python train.py --n_layer=10 --d_model=224 --n_experts=48 --experts_per_token=2 --d_expert=176 --d_shared_expert=0 --activation="swiglu" --moe_layers=[1, 2, 3, 4, 5, 6, 7, 8, 9] --router_score="softmax" --normalize_top_k=true --routed_scale=1.0 --balance_loss=0.00899 --balance_bias=false --router_bias=true --init_std_router=0.035 --lr_router=0.00186 --vocab_size=16384 --norm="rmsnorm" --norm_eps=1e-06 --tie_embeddings=false --optimizer="muon_variant" --lr=0.0023 --beta1=0.93 --batch_tokens=131072 --seq_len=256 --train_tokens=438100000 --steps=3343 --dataset="wikipedia_en"
Below are experts of layer 5 (counted from 0) of a mixture-of-experts language model. Rows are named router (the router's row for the expert), down (a neuron's output weights, with its number) and show model dimensions 0-223. Each number is 128 + 24 x the weight over its row's rms, rounded and kept within 0 to 255. Numbers have three digits each.
Before each expert's rows: a language model's description of what the expert responds to. This comes from a sample of Wikipedia text that the model never trained on.

# expert 0
What it handles: Proper-name first syllables. First word-piece of surnames and place names after a capital or initial, such as Le, Del, Ch-auvel, Cass-inga.
router:121149123145144131144158105146140158157105118144102084103119126108114102176110154154120156169160096131099144116116164143137155157179122097113125090148167088124158144169143098157135168093084090145099112157144135103163146143116163143134143140127125151109114084140117105108146093120145122135129133120107105134174074126138151138146146151174148128120130144106158130153083144140106114119114143116146096173151187128094148114127116139096151113164127069096170135163121103129123146072105118113116128167124150077183131141166139120157124141108121131110123124119119135126118154130126135103133104102163141116114182106122139142100154151154139106118156134117103120101150107088121104139087
down0:122114109143105098133090117130117107094143144131108115105114068100133156152128149108111109157138121095172146158138105091158136090102113082092145123103139134128155109151116174132185120114131131137141126118137171131131124137165164121158127108160160172154109115109133126119101114182173102103121157144129117150158095104135105151116121119178177141139127112129166110175177140150133153143124108086156121111162118137124106110144115131123168099114166128125143127082117065152135119122152128151122158120143142118158154131068149093128132102124138122106166145121098118131140130113121151186098153166169144104121109132129142127130077079145091146142155155117150151148124155124128135166132

# expert 17
What it handles: Domain nouns and adjectives. Nouns and adjectives after the, a or his naming institutions and fields, such as football, school, national, state, local.
router:121140125108100130074130130109169116143119124160131067134139149151112080095157083115134100094129134101162117111150074140098151106114132147164110101156085126125165085167133134097151131122121129149118152080156117150100114138140141097156096143138116119137153131150172122098122159065088093141123147118105115123126147097106142121101099122141132132110095128113136115107144114134112141141137108112115167084156110145085151196167143139132114135116133152172163135128128139147160134144087122149132076131141115158126118138072112085113169104095152123187145149126119136123101141133118110074143119134151153140142120121108122133124094169125166116117127114122159105155113101157152125154147
down0:102145130147115169180164089159114146099092112138118159085155099151135098161156105165123123167155187161138115131110133151111110108131118138093119112118121179150148115148138104154118139095151121108157131119086137128125155141111146098104118127119140124120107107136090130165163138114146109139104136123117116119137106105123160061134087115194113130106102109139167117110136126146144106100135128151096140135099098129150147076181158103102111156126116137090135127169073114134120116093125157101156153150126138094134115165142091109151124121101105122139121099164066143145120112137141159138129162128104103129117154126149135144104133145115140125095136122098100120081094150081156129094119

# expert 25
What it handles: Ordinals, quantifiers, modifiers. Numbers and ordinal or quantity words after the, his or their, such as first, two, several, former, various.
router:115130156083108146104155094111176103131104109112092153072126144149121140108119161095164159088088108124152155106135128105136125111111116097159139115041113103119110104127130124122158156101112148132123117081119124143129155130134118134145109149108094096143140179139124114138151125106117138138101165135117164096097121129134118078118077136170138135169111126162103099128128092152086141107161117132134135072136110158081107132115112125085154114128134151147149106131119148155158148165134130147136084092131154171160109123110125158104118129108106149138128129112135146154119128126154098081128112149111129132150112116159106146189129119094107124087115123111123103135116089152127136159188
down0:112147105175124154141145123114125114113138092198159152111154071128096117133102153129128115128134112104082112091167144122127092115139149150138133169163108125146110163116126161166105124170098118133110159120132158113137105110121173135161157169103152146118115129118132081117068129087123110059124135130154114118109122151116102094149087139108133144145129161146107111150178143113097141196119096152127124132145123140140110123106143127095143122113114089124142107083145117140141112113106150163077112098137124083132156123129130107126124146135147139148093104134098115124135126152133119156104144176146179088134140139108147127139124116138075099140093100132145095122089128127143112169099

# expert 41
What it handles: Digits in numbers. Single digits and short numerals, especially the last digit of years after 201 or 199, plus decimals and measurements.
router:099139101180129166142127162134127145120127103096111165132151139134085108143127188132130083108156129117090150132114138146100065112187115131182130132142131115112131097165152131160100098100167137092150127087159163105140126146160145145120108122132095167133151159120112149152094140151123163113103109060119154137083129099123141107125116089106103102106136096110096104168102146111113096134118119131126138147153114132129106129135087118142144126110108121137155115116105176102136106142105123171113121125106109110134120120114113147129119124146161164150189142116126150132160138111163115107156144142091140143181142162121108127132132084110130148116126143122071159101161107163140149109102
down0:134127123091117151119092153115111153074121083127104132110142114119134168163127162095145128097149145070104148156089115158112177096132163124136137119123131126131154140122095110107083126156134132114114115096158149161120126101170117134155145146093138167122121125114151135129150160116155136089111101102112122142161111155150173129132111133109130112141111125120108111171151118137136190157188133126172110155143163146114136096113154150139099127140144111138120147160135161140159115131131107100129121108115105164130131128111150135184091125157101092088120132151105114146107123178070167144147119145142151190151157089139176130128141093117141118109144129110174177121093128132132106108118

# expert 28
What it handles: Definite article. The articles the and The, and similar determiners such as an, all, both, its, at phrase and sentence starts.
router:085092160112117122151128132108122163123128079151143114134157155124161102105128139111139121139134108130145140090099147092135109122098141096112083118117146140135117118123135085144101134091114159138143141074123100196166174130125081135117100125182088142098100128155105139156137127148114122137145174145138112156133153154102143136143139138137102157128167164082112121160113132162120107085150095076127130137160110103126131098138137144180116117089130112123113099113139146146151146136162090113184095093142176142094149153103141161120151177142101123171114124118128109139129172120112175136145127133155150142142110109111143108153136092116130133134106109088114101124115153154093161121108
down0:083118144114144153123127156139128156110113098141104123137138151121168139122132126121122133083185147125172134116109101074112096090125127073164119162096137131133165118118154113117122136108087119117114087101119148108145089153130123134152119121093133132099146125136149098145144184220103148117126133124054167111187131162107115132136087111132140148167144069134122134134179147108158149082129104122133184155114159120141164130122151138140119140112145114142111108083177144111160152131132165132135128152151115132107090129136144129139157113101107124087132127133126149157157123154113099127121099138118154114132145158146134146166115119112151093095130144128114105125114138095133150125155

# expert 15
What it handles: Surnames in lists. Surnames and surname endings of people in cast lists, sports results and credits, such as -ová, -ović, García, Johnson, Marshall.
router:125183115157152152129158139122114150160080157156155158151143135129088112135143164124136150132145088133124115101128133179118137127138132109097154142155165091080137134122096112134134167109130124138118100071125056113158121085157131118130162122104115171158098133129161129160125130122137142144148126109150083110125158155148161100106124184156128101100087114122123099128148168116134158158151093133133115191131143175139129148122173098136121095144151107094125142136122078129124147094122122102130106134146153101175104083166118151150107115113144142112157121127116089114123161132114099161125128107106114110130132154113112159125152095140130120122131083141155160131120176099117124120100
down0:135090152120094153150088142149143124125104148135089146138158119112111140144098101139086160131143159104168137138068164127137084170127156092162115126078096148142148121142139149111148125171146120152168132148123138113112149120108142090143136147187137123101110143129147109115108081120134098121097104131123097168104125109119059121152105146097113136133188123155111142160136101121102125178148097116159186137123100121125124127154116093104119148133111172125123115100136139109149125185093129148146138137128134154120098116104147094114120109101094130128112131156078110128143112165141122070139150090178143123166121136095130127137145132121151109129118123135139110079140090104157138124113

# expert 4
What it handles: Place and organisation heads. Closing word of multiword place, team or institution names, such as York after New, States, Warriors, Federation.
router:122113147144129084154135133112121155153083111134144103156109132134091082139131114152109148162160161144169153114115101100106115150146149135134114125144088157148112139113125135138127134133107170131132066088127120142124139105115144131110120139150102123157095164177167127100124124094089128154122110119165067133135145080092175139127126115092161140116070146126179141124162118130074135158120117094103157169105143143150150096115150103140106153137146133196131149133134150110141104133105155081161102118142110099125115091085123097165122135097136124162139099113111167076127146152139143114135142128121101119184144129079116093107127126122102095115155131125126135146140126147114117116126
down0:157107097135121103105142116099103129142106139119136181135150063136163124133093143114113162112145129097189106104100131162094172125127128148158122133125113122173161130124133099136151141122148169117131185102094135135103132062083161129156121082167140109094127108148080086138135130147135143157134123143145114132126128109123100148106132145121143123105136085083126096144152148091111117124085134115151087167150156145125152150147102149153103091102098148182131118118106125096142154113121126150153097117128127133116133127078106111139144158147134104122123110127121161130134162123181140083088096166124142116178140122126110139095101138134145103154098139132081158132102151128120110115125

# expert 1
What it handles: Name-internal syllables. Middle and end pieces of personal names split into fragments, often non-English, in lists and tables, such as Sadd-am, Mel-issa, Sel-ja.
router:125109135130162155134074142147127119144124172116125143132132114104135122092080128142125165142084101088107091123101143157111148147122139128107132143183164126112106111096118110120123089100122113122136116102107096092143146162128124127119160085177134186128094156102129139115115118150117132138112115100131071137132102113105123126090129093146132175127109143132165143109100125148134159185114163119114127144138122153175129109126154147112180119097159083123112093169112110117171150150138113120135120143142165129152113140148161151134125117087099101099129109072171089117111144104151138143102134120125116125167151162115164151121147130146185110121106127146117148100103143082154183134139
down0:145135137143144100142125117111096147138095135065149133149146139110140154112110144114081111126106141091145151091173126150126142108125086140118076148171118123142154112080082104152156138152151137131089119115037127139101080106151116165165129155135162134112134112107144110138115129116099103133110116159138094127169123113091145118135105110120097111129111128123158126099106097165099103157119143082166176154084123125139082146137090086127143113105119144115153103157111148144152157117125122125149107176126149098094102137090116139152110078129158101165092119114145140089155136162128123092131140127166109147137109130145151146153153133143156131131103119143147125110152111125165109134139

# expert 5
What it handles: Latin and taxonomic fragments. Word-internal pieces of scientific genus and species names, plus some English word pieces, such as Orog-ast-rura, Amp-ull-ariidae, Temp-est-ini.
router:131097095089178165111136111120124144128164157104119136155095100165083097148114118154164156153159127119069148076124144144134141122119138110130099115166121152142118122158140116147137137142095132144115095131084168135128172112083118087119116113137136140127141150139152106194118129150102128114083085111146113164129146111155110134134118111117111123134129134140160138111207155101094095128103132104108133133125122095109135107114147158105134115121152094126109177170073121123125112153082075127094081121097166154123138098170115152136106131120107111129110122125165119146145116148130125143127105136123142150123124095126134145168128157147119089132131123126172091119134138133143172181148
down0:138118089076120105145179112178126141123132109105110121115117106111125142099144127124133133175109093103100148088119110081159089087120138123116135128133112085079156151090120150096075143116130114123085122114191115063100119107116159109134161109116136108107116119095158123133178104106132135123065139123108141120110103115175156152153134138134181116114118137122118106104140114144118126126113147105095147148133109138101105116115146119105161147101122102137153131101088121151159142133138110142128152139095115114138199130118146143114156120161120187150124146127134113121112115160150144133170155162115111147103142120164124150147174101149131115183121129108126120123101088155137165100116

# expert 7
What it handles: Nationality adjectives. Nationality and demonym adjectives, plus a/the/an, in biography lead sentences after is/was, such as American, British, Finnish politician.
router:125137143114136137121115115113112126135087106140120102115105126122086089084145091140123067106129140113099118112155094112119096098090134147129100141121133138128124115108132110135141147120135157123144135084124078167164151135126135118154097131143106139128115088123118134116141133161112124117155140182173098162118103160129083171103081184142104079116134110134131140127118151165130132143163107117139119132091063099146144100135149102120150108110105180171176132123123172135157173163151119117118093111139136135134135139134178150149139113154145144145138087103126092165119083117102114178131119152119122115142139153138136149065120134155130094170136119137142093156081151124108114123153
down0:129160113140138138146163085132129160151133144135106138125100141121170129165148091130117141077095124107137123107136132105101102138135117148123171146141113087154072095128096138125131080143113078185139137136127151135157093171122131170101126097120143095132110129145090106072110145140119130147127103119106124121147117175155148131126183134119108125170125156144123122136119130132139099125130122065126075080136107147122107154101085162070141147105133123090146118127121118145117135121117155139106127144129131149144137164098116160115145093109104170163155151108134112099149093133129117160123071135098128123096123118141150074081093165111129147136126135107147121089146113085127115157101

# expert 38
What it handles: LaTeX and code symbols. Backslashes, braces, underscores and letters inside LaTeX math and alphanumeric codes, e.g. \circ, \alpha_c, $p_{0}, QEEG.
router:099105144123131149119151116102098122140117118135125144121126108160124133141123113180122121116119170128163094120097113112146138141156124091126104118136147184123124148123156134125135100140113149109142128138087160098080098151178144131076137086118139143087148141122167122110107162098098153106128116155144110129141103119181084096152063129082093093150130170138095119170129141149161142145118080113118122143101144091129113085143097095131143089146148095093127135100105095156143152168129116151084136130123091136144126150132125120148140147151117105101094179130149184158156064106113115142165144128128156128160174128106134166140110122117101128138135139123145138102164135133112139127118
down0:114116137133113114112095132120150132082119144137153134110117146151107136099147128155133114156151115186153119112122128179112086147097148105060109127154084105144134134134124162152075102177105160106107194097082112091122135103124065121127142146118139100118124127138114105136137135142148141147144135114123118188104146131124101133120164134141141137119097119071116159146170128154129143131121140194111153117109148117143151141153129097150118118130123123129130098119113101139120163101120093124119095122158091125102106119092113098136129113115132137116154165074119112163146112118161165107116106150143137088149123127128109148140133120146108116155090081090145165114081131138091129135191

# expert 42
What it handles: Possessives and modifiers. Possessive words and adjectives or suffixes inside noun phrases, e.g. his, their, its, 's, own, large, million, -rical.
router:141121161113090159133141152147151112109122102141134093101134121134108106104144109112128110112146122150125119122116100118168092070092093107154103155120140103113119081099142122105143105099126161117120159081118110156123118150114122109127126140153118134129126108141120112137143133133094087136121143178172167158125162120097099136118112112139165134152138136138139121133128124175107127092164116152163132048130104107095137139102109115134153106174129166131149164113128158160123122123085087139072144118197154168081160148112122147106107095112146155165143140151103131139149127070114127124165125175134131144149129120146138124125134163120149140164158130156159138124176086127112156110150
down0:149118135187129119118144202134146118106150133160114086143107149134124122128105123137121128099129151151109079138142127144138091158065097124100151125111134122151100118095137163159129141133098091117151158120150120113152194128085142091129121125123146132137115127122157129138135153129143084134174157106119139173116158108156155127115113118131156105120156093123105158114130149144139135144099081171112120138102104155075116134128090131103082138154119135169142114107109137144168120143109131086127137187152085107135132100130088115164125115131116126179114109106155138085122119113173140115118106136126109089092124128116143130086167118138125059161092161125115114136124141085134142122124

# expert 6
What it handles: Titles and given names. Capitalized titles, institution words and first names before a name or "of", e.g. Archbishop, General, University, William, George.
router:100124133107139136148098093162100135108136136148120153138141121133103081138185094078131141191168139154143087150135181177125126148137119129117116122135123084122091116125126126140112151118112149121118081092140126130111137158098102105119094124111097101111145105101105096158132115128090106195108136140142128121165118152150124138133133145133124110092124148101109158116156153087101132184126099095096160144165158147165122116107154106152156123153152124136109098123119145121127150081117143095188145109119123117091100125118184154157146130163131129123118126141127130108157153180175097124166116128150118149143132107160081131127160128162132131116122149124168109125131161146093125121158
down0:112091118118159146103114125124153141115129187110100120131165106123117096150120150110139122151127130136130128109128151143114105123119119140113130116143145153148147162174163106166104113125118132142168141137107148110103155133113087162144123139128082087109152144178084148132103110168145151198125155146129081130090115114118133162151129156137136156112123157145117114112126110104150126153124147120151110117132121138127131150154164139098137120127107172118112119147158158180104143123134131154131132072089129121127141159169106129103104141181131124139162168138098124124169123106176139159120142170103123104137131079161129099105140106160146108141093199095078142103150113123073146168105